Weights of a small mixture-of-experts language model, trained from scratch on English Wikipedia.
Size: 11 layers, width 128, vocabulary 10049.
Experts: 32 SwiGLU neurons an expert, a sigmoid router.
Below are experts of layer 5 (counted from 0) of a mixture-of-experts language model. Rows are named gate (a neuron's input weights, with its number), up (a neuron's input weights, with its number), down (a neuron's output weights, with its number) and show model dimensions 0-127. Each number is 50 + 15 x the weight over its row's rms, rounded and kept within 0 to 99.
Before each expert's rows: a language model's description of what the expert responds to. This comes from a sample of Wikipedia text that the model never trained on.

# expert 57
Plural noun endings
gate0:63 72 53 57 58 53 57 44 41 39 77 40 62 35 54 28 48 50 38 52 56 36 55 47 38 38 84 56 46 46 45 41 56 58 67 43 73 58 66 47 73 46 69 29 45 40 27 32 71 28 33 54 61 25 51 42 29 59 38 44 70 35 19 51 48 54 28 44 31 55 45 38 36 48 08 52 46 64 47 31 59 47 34 32 66 29 64 36 28 47 32 15 38 12 33 49 66 46 47 36 58 60 39 48 53 71 50 23 39 46 36 49 31 65 34 46 80 47 33 49 59 72 43 52 38 38 20 75
up0:68 67 50 47 53 46 34 58 24 50 66 56 77 30 67 43 72 63 69 76 45 67 70 22 26 51 53 62 65 66 32 44 49 48 52 63 30 36 40 61 63 53 67 38 33 51 35 34 39 46 29 53 46 64 57 24 46 48 55 43 43 46 35 69 34 19 57 46 75 62 45 43 45 60 45 44 42 71 63 48 30 39 56 43 55 39 56 17 54 15 65 81 28 41 44 50 85 39 30 46 82 47 53 83 23 42 42 65 53 50 49 52 35 49 50 52 89 59 55 59 33 50 41 65 74 55 45 47
down0:56 35 63 63 55 45 51 20 41 60 50 55 29 53 42 21 62 36 39 91 54 59 48 54 41 47 45 41 61 53 48 57 52 79 26 68 18 45 67 73 58 69 41 66 32 49 50 41 45 46 49 27 58 35 50 68 43 54 61 52 56 75 33 45 35 48 42 54 43 15 27 77 71 42 49 87 64 36 40 43 37 33 46 53 75 77 59 35 53 32 44 47 24 63 57 58 66 10 39 28 53 33 66 56 62 61 60 59 54 33 38 66 54 60 40 65 42 56 46 91 37 49 37 49 55 66 50 42

# expert 15
Family and biography
gate0:38 45 45 52 42 45 57 56 48 42 44 28 37 39 71 50 67 55 55 70 51 64 54 50 56 24 31 42 56 49 58 85 38 59 33 42 70 53 48 66 22 61 56 34 28 36 44 55 40 54 39 50 61 70 65 38 53 30 47 70 41 73 77 62 62 29 35 76 27 64 64 41 60 71 55 47 45 76 38 55 52 37 58 54 40 44 49 37 60 50 52 73 79 49 41 43 68 43 41 61 27 48 17 37 47 50 35 63 53 58 67 59 50 50 64 61 53 72 47 00 22 25 42 55 68 50 15 26
up0:46 64 66 35 56 43 47 46 34 65 63 60 51 55 65 48 65 46 45 51 75 59 59 38 58 36 63 50 31 62 65 57 42 67 39 65 64 64 50 48 54 47 47 62 41 42 58 64 54 62 68 54 64 33 38 63 54 59 53 30 35 39 47 42 53 24 69 35 46 18 69 31 78 67 36 74 48 66 62 26 40 41 40 48 61 66 40 49 64 53 27 68 32 67 43 22 51 89 53 77 27 56 41 27 45 20 41 57 39 61 65 70 49 55 24 38 84 68 44 31 71 89 57 44 74 50 29 30
down0:39 66 33 41 43 52 36 59 63 47 49 57 57 71 38 42 30 45 46 66 34 41 67 44 52 43 50 44 20 54 48 48 77 32 55 62 52 69 50 52 77 44 99 12 76 37 44 60 64 54 53 23 69 42 01 55 55 54 19 50 37 44 51 61 46 56 26 56 48 68 75 34 61 39 43 46 58 49 36 61 30 46 86 43 30 41 76 61 61 43 54 55 39 57 66 67 55 64 50 71 61 51 44 35 36 51 68 30 39 56 53 44 40 41 38 67 68 75 40 40 36 33 45 31 53 33 73 48

# expert 0
Infobox field separators
gate0:29 57 82 49 63 47 39 50 53 38 51 60 45 59 50 40 59 56 44 80 48 43 46 47 34 31 64 36 58 49 41 36 55 48 93 52 13 43 42 44 42 42 50 22 68 43 32 45 38 34 37 33 68 52 58 27 73 47 31 56 43 58 64 29 52 38 26 38 14 72 52 56 50 32 77 46 77 61 21 48 18 39 44 49 39 57 54 82 56 71 45 24 40 50 53 48 30 51 68 62 44 34 74 54 56 64 54 44 60 27 56 62 58 49 29 77 43 37 35 33 45 44 30 62 51 30 68 66
up0:84 34 60 62 70 50 65 52 52 59 51 46 39 46 55 39 65 50 38 82 49 27 57 51 35 45 29 60 38 48 58 35 29 51 50 70 44 47 60 48 57 75 57 55 87 44 68 52 34 62 72 59 52 61 40 48 56 80 87 48 45 46 42 58 62 56 37 27 80 26 33 33 66 56 61 66 76 42 60 50 79 36 44 64 60 61 73 35 50 74 32 52 54 50 79 34 72 67 51 61 60 72 34 55 59 53 27 49 41 77 74 57 52 58 44 44 51 58 37 38 70 61 82 53 77 41 29 45
down0:68 60 39 86 57 17 47 53 30 55 86 35 61 38 53 35 61 51 16 28 81 62 05 67 30 23 52 53 38 39 30 53 61 52 69 60 39 49 41 69 53 41 56 46 52 57 59 44 50 47 35 39 50 60 55 58 61 47 45 49 65 31 42 46 58 44 47 55 62 43 46 47 53 87 37 51 53 58 61 49 34 49 56 19 47 13 52 40 46 49 55 46 47 46 57 58 35 47 63 76 18 18 51 82 59 74 48 80 43 41 58 62 33 43 64 53 52 46 41 40 43 52 39 69 42 23 69 56

# expert 44
Prepositions and linking verbs
gate0:54 50 66 36 40 65 39 43 61 30 25 58 64 49 14 27 50 57 39 51 42 32 54 32 59 58 51 27 54 57 45 46 58 37 22 51 48 27 59 40 73 50 63 31 53 54 47 56 43 25 25 53 16 59 56 28 38 34 52 55 47 44 44 55 23 61 52 52 92 51 41 85 33 53 37 30 58 47 51 34 58 44 29 40 48 39 69 75 55 19 75 69 49 39 56 41 51 63 58 18 66 80 44 53 28 61 30 62 62 56 74 39 44 72 61 36 45 45 38 49 45 30 64 65 61 58 49 80
up0:47 35 62 70 47 71 46 45 54 28 59 51 53 36 47 34 56 61 55 29 52 29 60 57 34 63 51 68 75 54 60 63 41 65 47 54 40 36 61 67 40 53 47 72 26 68 20 74 62 52 48 35 46 81 19 62 47 39 41 66 17 88 59 41 48 37 52 59 36 41 67 65 56 35 51 41 33 68 40 37 36 60 34 38 60 60 38 37 54 53 39 24 74 22 79 09 39 34 69 59 71 77 59 44 59 67 46 38 40 52 63 50 67 32 32 30 47 52 34 48 65 28 57 58 47 30 45 35
down0:29 25 70 77 61 72 18 45 82 52 49 32 31 36 48 52 49 34 59 63 66 63 34 47 37 31 46 43 49 41 58 51 62 49 37 23 43 42 30 45 49 54 54 83 45 55 46 76 34 50 63 28 41 51 43 37 40 47 61 47 45 82 55 74 73 61 75 27 42 47 45 81 36 35 34 45 52 46 65 61 25 60 75 50 60 48 34 64 29 71 57 49 67 41 47 70 42 38 71 62 28 43 20 39 42 59 52 45 38 49 72 67 23 67 56 50 39 46 27 44 70 61 51 71 49 40 22 42

# expert 62
Institutional and place nouns
gate0:42 43 48 70 47 80 59 65 61 56 38 63 16 48 53 50 59 33 40 41 44 55 67 37 56 31 30 48 55 45 40 44 45 46 52 51 48 60 39 28 53 23 55 45 33 58 27 39 56 58 27 46 31 43 52 18 25 36 38 42 31 34 48 64 46 51 45 34 64 66 38 08 27 53 45 28 28 30 43 51 50 21 42 44 38 38 29 37 27 49 54 30 25 72 37 43 53 32 12 42 48 07 24 31 61 45 36 46 29 30 37 38 71 28 51 39 41 44 53 42 56 60 50 35 59 52 34 44
up0:41 49 64 48 60 61 67 58 40 56 66 68 48 69 55 51 39 49 31 69 61 47 52 44 47 62 61 56 26 53 62 55 30 55 75 25 77 56 66 39 35 74 46 61 64 47 45 55 42 70 69 40 82 78 52 48 49 45 73 55 41 70 81 83 52 42 57 48 56 60 91 67 73 49 79 66 23 47 47 42 54 56 31 42 72 45 41 64 45 48 72 53 66 44 50 53 34 59 36 69 44 51 62 49 31 62 67 81 62 67 60 83 51 55 78 85 52 37 59 42 51 61 77 32 49 66 44 49
down0:20 66 62 58 53 78 52 46 60 59 26 47 47 77 50 29 70 33 55 39 75 41 70 23 39 69 54 64 48 51 79 31 12 35 72 34 38 56 28 69 52 54 23 33 52 59 45 52 38 47 39 48 28 59 35 40 60 74 42 59 34 50 45 37 74 58 51 75 30 60 55 32 44 43 46 43 44 31 51 33 60 32 57 60 61 71 51 51 45 52 67 33 61 63 24 55 58 48 24 73 43 63 55 44 57 24 48 56 49 67 59 46 49 21 51 60 55 48 47 39 77 72 69 82 64 55 43 78

# expert 35
Years and table numbers
gate0:44 68 48 38 38 67 49 16 28 42 48 51 42 20 62 54 71 61 38 34 53 51 38 46 44 56 31 56 24 41 33 38 61 53 56 44 53 65 48 62 39 21 35 52 64 49 54 36 36 32 39 51 31 81 52 36 45 38 22 58 45 52 32 33 58 40 38 36 63 52 55 49 23 40 46 24 41 30 44 82 52 20 30 54 42 36 37 33 65 79 55 68 64 18 55 53 63 27 34 37 50 46 56 74 29 75 80 61 49 56 63 41 39 24 60 44 53 37 50 22 44 43 50 49 44 16 29 57
up0:51 35 36 17 46 67 51 60 57 48 54 32 58 49 46 57 41 22 50 79 67 14 62 46 61 31 53 38 53 49 74 45 65 50 57 47 39 50 61 56 53 41 43 54 39 39 60 62 57 38 85 85 54 61 62 78 72 48 33 36 42 49 43 50 36 31 50 64 46 19 54 37 49 72 58 46 50 67 49 42 37 31 63 40 51 56 24 61 55 58 50 37 66 62 41 09 74 36 47 11 30 46 33 52 54 50 55 51 71 40 76 56 77 36 62 33 47 62 37 64 25 36 43 66 46 30 70 27
down0:55 63 57 50 42 59 55 47 59 53 77 58 27 25 60 46 40 43 33 43 27 79 47 71 26 40 45 31 65 49 19 50 64 38 14 35 57 64 21 60 53 41 65 60 48 58 68 58 19 43 47 61 03 50 37 46 31 49 31 52 69 32 53 49 42 47 33 50 46 40 38 45 50 55 30 60 57 42 58 53 42 69 64 35 29 27 56 39 55 51 27 65 60 44 44 41 59 52 58 74 66 46 38 61 64 64 74 75 47 20 65 52 54 90 67 36 34 53 47 70 82 61 61 55 61 54 69 45

# expert 56
Sports competition terms
gate0:61 32 40 63 47 42 49 34 37 53 54 64 62 47 42 48 54 36 47 16 33 50 59 17 16 65 59 56 64 62 49 39 43 62 54 38 34 42 22 41 56 57 69 52 47 75 33 36 33 55 26 33 45 43 69 56 42 69 35 37 37 35 44 40 25 53 34 61 54 66 24 69 48 51 49 15 48 51 46 45 57 29 57 45 23 64 35 34 64 37 49 39 51 46 60 55 37 57 30 56 33 38 39 78 52 38 10 80 46 66 27 16 44 57 72 32 27 38 33 42 42 41 36 42 34 23 41 40
up0:58 60 44 36 57 68 48 60 54 56 69 41 45 76 54 35 45 48 56 51 55 65 53 69 99 49 83 68 34 48 73 60 70 38 64 74 63 51 64 64 40 74 60 56 56 68 64 69 66 34 38 52 60 34 52 58 48 53 41 59 55 56 49 46 64 62 57 47 58 78 73 54 52 45 45 40 49 64 53 30 58 64 33 50 40 44 33 80 68 51 37 30 58 24 64 65 88 59 43 59 59 71 50 64 36 72 51 46 63 70 25 87 62 47 64 52 67 52 30 66 40 34 67 60 70 75 26 44
down0:24 60 74 57 31 39 65 49 37 68 45 46 47 58 46 59 38 59 58 35 88 40 35 74 67 45 45 54 28 59 85 24 56 31 57 51 28 50 40 35 63 46 37 56 40 61 59 76 51 18 49 52 17 35 44 39 46 43 42 65 34 62 62 42 69 60 48 57 55 45 66 35 75 65 15 35 33 55 49 55 56 44 29 70 37 50 68 36 47 84 49 32 49 66 44 55 36 29 56 55 65 66 64 32 64 51 53 65 51 31 49 57 51 62 30 20 83 42 45 71 64 67 61 55 32 71 45 55

# expert 63
Table and date spaces
gate0:62 55 59 56 63 42 63 47 56 45 42 53 57 68 48 65 47 35 44 60 51 35 46 16 43 64 42 72 35 44 60 50 35 21 59 31 53 30 46 42 41 51 62 41 27 68 26 32 21 39 58 33 65 36 66 43 46 47 38 63 95 51 57 53 58 55 53 53 87 68 36 34 61 69 66 63 28 33 56 30 28 58 24 66 64 46 63 69 37 60 55 62 49 36 30 63 46 38 36 32 41 16 59 53 21 41 25 30 28 45 51 34 30 58 63 82 52 31 35 32 42 51 54 52 47 54 51 25
up0:56 34 45 57 43 74 31 52 10 67 53 35 42 81 57 53 41 67 38 22 39 57 50 53 31 33 75 42 68 58 67 33 38 47 45 55 44 53 44 46 35 54 36 55 28 42 66 50 45 70 80 68 51 73 54 40 74 52 45 63 26 57 40 61 46 50 46 31 47 44 35 34 26 66 69 59 55 60 74 49 44 45 73 28 49 41 28 45 39 33 54 30 81 08 67 53 34 47 47 47 56 42 39 49 75 68 83 34 40 64 63 49 65 63 56 59 37 59 80 59 65 60 58 55 21 38 63 44
down0:46 41 69 66 56 50 60 62 53 41 43 40 34 53 54 73 35 79 63 53 77 51 29 50 09 57 53 64 17 31 63 63 35 42 47 52 43 20 46 32 40 63 48 40 60 61 36 62 54 36 68 39 47 50 49 87 49 41 60 43 37 76 68 73 53 35 79 68 59 49 53 43 39 52 38 64 55 57 57 61 78 35 60 30 50 41 48 51 33 45 60 43 50 66 63 26 44 55 31 61 32 34 56 46 55 67 42 25 69 86 29 19 68 71 50 57 23 38 40 61 41 42 77 71 60 36 65 49

# expert 19
Space before date numbers
gate0:44 28 69 39 30 27 47 47 38 15 39 53 55 60 25 59 63 65 61 39 54 56 82 46 49 90 38 49 39 32 44 37 81 73 81 69 40 53 43 35 35 73 57 51 36 68 40 48 34 52 47 73 49 46 22 34 50 50 41 47 46 50 44 50 41 31 56 31 33 53 22 53 41 37 46 80 57 64 48 37 28 59 61 28 48 44 46 64 67 08 52 62 54 36 52 39 35 30 54 45 79 55 52 85 38 70 58 67 51 42 49 54 62 56 70 52 70 51 21 59 54 63 46 41 45 46 41 36
up0:58 56 44 81 53 28 58 46 51 18 34 68 44 48 39 64 56 32 59 32 66 52 60 57 61 41 78 50 66 62 52 52 60 66 44 27 68 40 59 66 52 72 27 37 61 26 31 47 38 29 74 50 50 41 45 68 54 66 35 50 25 25 59 45 54 79 39 40 62 49 47 71 51 47 70 51 71 46 47 45 45 43 92 30 42 29 62 37 46 44 54 40 38 54 41 55 48 50 50 36 78 55 50 78 54 78 61 53 37 39 56 57 82 20 24 63 15 55 31 40 52 19 56 61 47 34 64 50
down0:61 74 50 94 66 64 52 67 49 74 56 31 53 36 57 52 48 53 27 27 48 43 41 54 42 55 43 79 60 45 48 49 72 47 65 47 76 78 67 57 64 45 50 44 70 61 50 32 53 68 50 43 57 60 56 73 55 33 60 65 32 29 75 45 44 59 46 40 34 62 42 54 42 28 74 45 36 37 47 42 67 26 75 63 88 38 14 57 32 29 52 41 42 46 69 33 31 29 61 43 42 51 62 46 45 32 28 44 36 72 61 59 51 31 37 33 35 44 69 25 46 49 64 26 30 54 41 65

# expert 21
Name-final pieces
gate0:32 38 37 46 68 52 27 14 57 40 42 67 68 59 45 59 51 48 38 50 73 38 52 49 55 52 64 13 35 71 69 48 56 35 69 54 62 46 71 29 46 27 65 54 67 70 41 56 38 35 59 32 47 61 43 42 35 84 57 40 58 41 58 53 48 57 29 48 49 50 28 75 30 37 34 30 62 60 25 57 39 35 53 20 26 50 30 43 52 46 40 26 56 31 68 34 51 46 28 40 70 31 51 59 10 58 58 23 43 43 32 68 30 62 44 41 40 59 69 34 77 51 63 58 68 63 63 51
up0:45 46 35 48 60 51 43 57 47 68 56 68 40 81 40 85 63 56 74 65 45 57 61 59 42 59 31 60 49 54 58 18 39 31 61 41 63 50 66 51 53 55 66 68 85 40 38 36 08 39 46 58 34 41 46 36 37 59 46 42 32 51 60 66 36 65 48 32 70 30 62 35 63 28 55 63 47 39 11 48 16 44 20 43 61 45 34 56 64 43 38 36 49 50 36 56 46 70 54 54 58 49 27 51 44 34 51 46 27 17 66 69 58 39 41 45 83 33 55 44 47 40 47 35 78 65 21 43
down0:33 27 65 58 61 39 47 39 58 16 58 72 58 67 41 39 54 73 58 42 69 51 71 77 47 76 31 47 51 72 45 44 32 59 45 54 39 52 48 22 77 49 61 33 49 30 37 26 35 43 59 67 51 42 42 37 52 60 60 24 28 42 95 54 44 56 25 56 62 45 60 33 54 77 67 54 76 25 26 62 38 23 58 63 73 50 39 40 37 47 48 52 66 46 46 51 53 61 38 50 52 55 32 58 37 65 24 32 50 53 52 38 67 54 55 49 56 22 48 38 61 88 56 37 73 45 53 29

# expert 11
Digits in numbers
gate0:39 42 45 40 73 35 49 53 40 64 45 29 30 54 50 38 70 31 34 31 64 42 43 45 55 36 63 58 43 30 60 38 49 46 38 36 64 41 36 59 66 55 27 82 56 66 22 65 38 56 44 54 36 14 49 31 41 43 66 68 35 57 62 44 27 17 46 46 66 36 44 41 24 81 46 53 52 46 52 23 44 29 50 73 35 42 36 79 55 83 60 26 17 30 41 59 43 39 63 46 39 38 54 46 78 37 55 24 63 43 44 67 58 56 37 73 39 32 57 45 38 47 41 82 63 47 44 33
up0:14 02 44 46 62 75 59 37 92 36 47 61 32 29 61 44 46 82 38 38 33 62 65 54 47 47 68 32 27 56 58 84 62 51 52 72 45 59 44 52 48 53 58 60 56 46 59 59 74 30 55 41 37 34 56 35 32 41 49 51 47 62 44 75 25 51 70 61 53 25 45 43 74 59 69 48 25 56 61 47 56 59 53 41 40 73 58 31 55 54 34 46 41 53 66 32 60 50 57 25 10 65 62 58 53 56 49 38 44 34 49 31 47 58 38 30 59 40 58 71 49 44 44 51 34 83 41 41
down0:57 37 38 55 47 64 82 38 75 55 24 61 74 62 43 26 40 35 31 59 37 53 48 29 77 56 48 61 70 68 44 50 39 49 65 27 51 45 34 59 58 71 48 47 52 55 55 50 32 42 36 43 46 61 55 41 38 68 32 67 43 40 37 31 33 19 68 54 63 51 95 53 45 77 25 48 44 69 42 41 30 73 30 46 76 75 67 38 55 85 19 45 44 59 54 62 64 42 29 35 44 86 31 47 47 44 53 56 34 69 56 47 44 32 70 52 29 54 64 42 39 50 43 45 60 32 44 52

# expert 3
Active verb endings
gate0:40 57 27 25 57 58 56 35 18 46 53 44 75 58 49 52 57 30 23 80 54 73 44 39 39 73 78 37 56 53 61 37 34 58 34 44 54 40 49 62 51 36 51 60 10 46 32 55 48 25 35 55 30 40 62 72 40 49 35 43 49 66 36 42 48 28 29 35 40 54 36 40 48 60 44 65 14 59 15 51 60 52 30 61 57 54 49 42 33 52 47 46 42 40 51 28 45 71 41 48 67 52 47 40 34 71 38 24 49 33 59 34 85 47 70 69 45 45 35 37 44 62 38 26 28 77 39 27
up0:60 51 37 48 46 53 49 25 45 44 53 33 60 34 50 29 37 10 47 61 69 60 58 44 38 37 57 49 36 25 57 61 49 34 45 34 77 43 29 36 64 50 37 40 65 67 49 65 60 48 38 58 44 58 56 67 49 54 53 30 73 44 54 22 49 61 52 18 22 33 53 36 41 41 34 43 58 31 60 37 54 64 52 57 18 33 98 85 28 47 43 38 56 71 62 47 63 52 56 15 50 74 29 65 51 42 56 26 38 26 37 36 61 37 37 44 66 70 54 41 27 41 58 49 62 54 65 26
down0:53 42 81 31 32 52 41 57 49 72 58 45 73 33 46 47 75 51 46 61 65 51 43 72 24 44 28 23 51 38 46 46 44 36 42 30 51 26 51 67 43 24 69 53 54 78 28 44 56 38 38 56 74 36 52 32 44 58 55 65 49 65 35 41 53 40 51 35 59 55 52 42 51 78 59 70 76 34 51 35 44 99 55 58 32 51 48 28 28 36 55 30 46 09 68 56 23 59 55 46 61 42 42 47 64 41 42 65 35 46 37 28 25 53 48 62 46 43 56 51 53 94 63 68 47 41 37 58

# expert 16
List and table delimiters
gate0:66 53 43 91 27 56 42 51 38 68 49 34 51 43 34 59 61 61 35 65 62 29 37 59 52 55 38 51 26 45 79 82 56 70 51 58 27 66 48 41 79 46 39 64 38 44 50 57 43 70 70 54 45 19 42 70 31 35 42 77 28 21 15 33 41 47 60 61 16 52 53 49 70 32 26 57 49 33 54 35 68 43 44 50 54 42 39 52 70 55 72 57 63 21 23 43 48 57 47 37 67 39 49 35 61 48 65 73 40 41 36 56 51 54 64 45 57 74 54 59 46 55 32 57 65 47 83 41
up0:48 67 64 55 42 53 54 41 60 36 82 51 52 45 72 66 58 44 72 63 47 74 42 43 81 41 40 31 51 37 72 41 56 75 56 38 66 78 28 69 38 59 49 54 51 44 47 56 63 37 69 49 67 41 47 52 68 38 55 49 68 59 75 61 65 30 40 49 83 47 63 37 77 61 40 75 36 27 77 46 38 46 61 56 62 55 76 44 45 75 66 42 74 67 62 37 56 51 59 52 53 23 24 44 42 51 62 29 45 75 47 49 23 40 46 73 66 55 20 29 42 68 76 24 48 59 41 67
down0:60 48 68 68 55 68 32 55 63 86 60 36 71 23 10 49 40 65 51 48 34 60 28 24 11 30 56 49 11 58 49 62 57 65 35 62 45 46 44 55 38 42 68 65 75 47 59 53 56 61 59 32 59 24 37 49 38 44 45 62 56 56 58 42 53 60 30 67 52 44 63 56 39 57 42 48 53 33 53 66 55 41 52 39 35 46 48 55 93 38 63 21 77 54 26 27 47 57 58 34 46 38 58 63 74 45 62 63 48 41 21 42 36 35 72 33 50 64 61 69 68 67 38 62 44 54 34 57